config = dict(
    activation='squared_reglu',
    routed_scale=5.66,
    norm='layernorm',
    tie_embeddings=True,
    batch_tokens=[65536, 131072, 262144],
)
Below are experts of layer 3 (counted from 0) of a mixture-of-experts language model. Rows are named router (the router's row for the expert) and show model dimensions 0-159. Each number is 128 + 24 x the weight over its row's rms, rounded and kept within 0 to 255. Numbers have three digits each.
After each expert's rows: a language model's description of what the expert responds to; "comes before" lists some tokens at least twice as common just after its tokens as in all text. This comes from a sample of Wikipedia text that the model never trained on. Tokens count by the router's weight.

# expert 61
router:097159140102110120148129153127147140103096147128110154166140157138139157076130142145110099094115086152124116147144126160096125090099148142171158154094093151130128106132116146105156142163116179091148139164115115167134148156134156114133080128093137138130173123090156123126080136154154141138147143155138133138115115110115096097144113089116111148117138112125172146113091152157127117128173105154133103086104171118162135165156166135147107146143151093096150157108118094149124138097132105
Description: Digit chunks in numbers
comes before: " |", ")", "–", ".", ",", "°"

# expert 46
router:117146095126111043125135167144098121127109162105137141115121123119132099125105134150134113060163129137143172138110114113137139117079118072118104124122087133085109111121157093122169112121128173142129087114107143145143105121126096088108099140114129135143100175131128150133111104142120104099144142080128153151105132148083084130099101117105106120138106105115148158108132106120147141110112107152144134134149109098141117107097145107097095138106168093128143119137085112121140071158103104
Description: Table and list punctuation
comes before: "\n", "|", "-", "{", " ", "=="

# expert 20
router:114150098128112043126132169145098118128106165103135135120123127120126099130108133151130112052164129135140175140110115113140139115081121070114105120123093136087109109120150096123165109119129171139129090118106142144141111122127098091104104140118128135141100174135127150130109111146118102098145142081136155151106134145084086137095105116105114110144106102104150152105130104119145143110112108150135131137150109097136115105094146109097095141108175087130146125138086110121136071155105110
Description: Table separators, codes
comes before: "\n", "W", "N", "E", "ID", " "

# expert 2
router:129093126143162146129140156109080088080133122156099112101092090093117106156132137157103145124146109132114116087112138124089126092145143129151082098147128114130127150152120143165129164122146097128113087144132115131113129107146148159181155136099140145149119145085121132135169159130115136153108128142169124161132153160144086166167104088152160165111098137161155108088132135123168126146107168159146116103129157112138143140147150091153144135147152162152099137166150154151106137119098157
Description: Prepositions after verbs
comes before: " the", " a", " his", " its", " an", " their"

# expert 59
router:113145091126113046121135168144099118124108163101131138124127119118132099127110132145133111062162127135144170140110113117137137120079115070116106125120096138080111108123153097118169105118123175141123087112104144144144107123125101090107099139117127137140101177134131149130112110145122102103140142082129154150103132143081083135098104115110109121135099109107151160106129099119147149111112109150138130133151107101140115109095141109096092140102169089130145121135087115122138067155103106
Description: Numbers and line ends in stats
comes before: "|", "\n", "–", " as", "-", "4"

# expert 13
router:117149099128109047121136161143095123123108158100128138124125124123131096124103136146135114054163129135141174137109114118133140123078116071119108125124093136084104107118159101123166104115131172138130096118106141143142105121127093088110095139119125137140098169134129145130111106143118102097147147078130153149105135142083081135096101113103111118142100103114149156107129105121147141111111104154140134135145110099138117107097144107098096144099166090130143125137086112123139069162104102
Description: Abbreviation and table fragments
comes before: " |", "|", ")", "S", " (", "F"

# expert 41
router:118145098134113044124134167147097116124109164106134136119122120123131096129106133153137112053159130137141172139115110119138140120074118072115108121123095133087109111120155095128172113118129175141127089119104141140146104123131099086113098141116129136138102176134134147133113112145119104101142147082131158158106135139087083138095102115109111120143105111115149161106133112123142143113109099150138129139147112098132115104100145112095091146104173086131146124133086116117133073152099110
Description: List punctuation, taxonomy entries
comes before: " |", "\n", "\n ", "}", " -", ")"

# expert 54
router:109144090131113053123132169140107112120112165109131140119127115122131098129107134145137111063156127136141174142111117114143137114079115080119107126123092132082100114122159100127170112110132169137129079117104145146144105119129098087112096139122135136138099170135138145128113103143119100106136143083132147155103138149089079136094106118105110110135108105109147165109130096123151146110115111155138131140145107094141116104105145107102084142107170088132142120137081114123136067160098102
Description: Table separators and periods
comes before: "\n", " The", " 0", "==", " It", "0"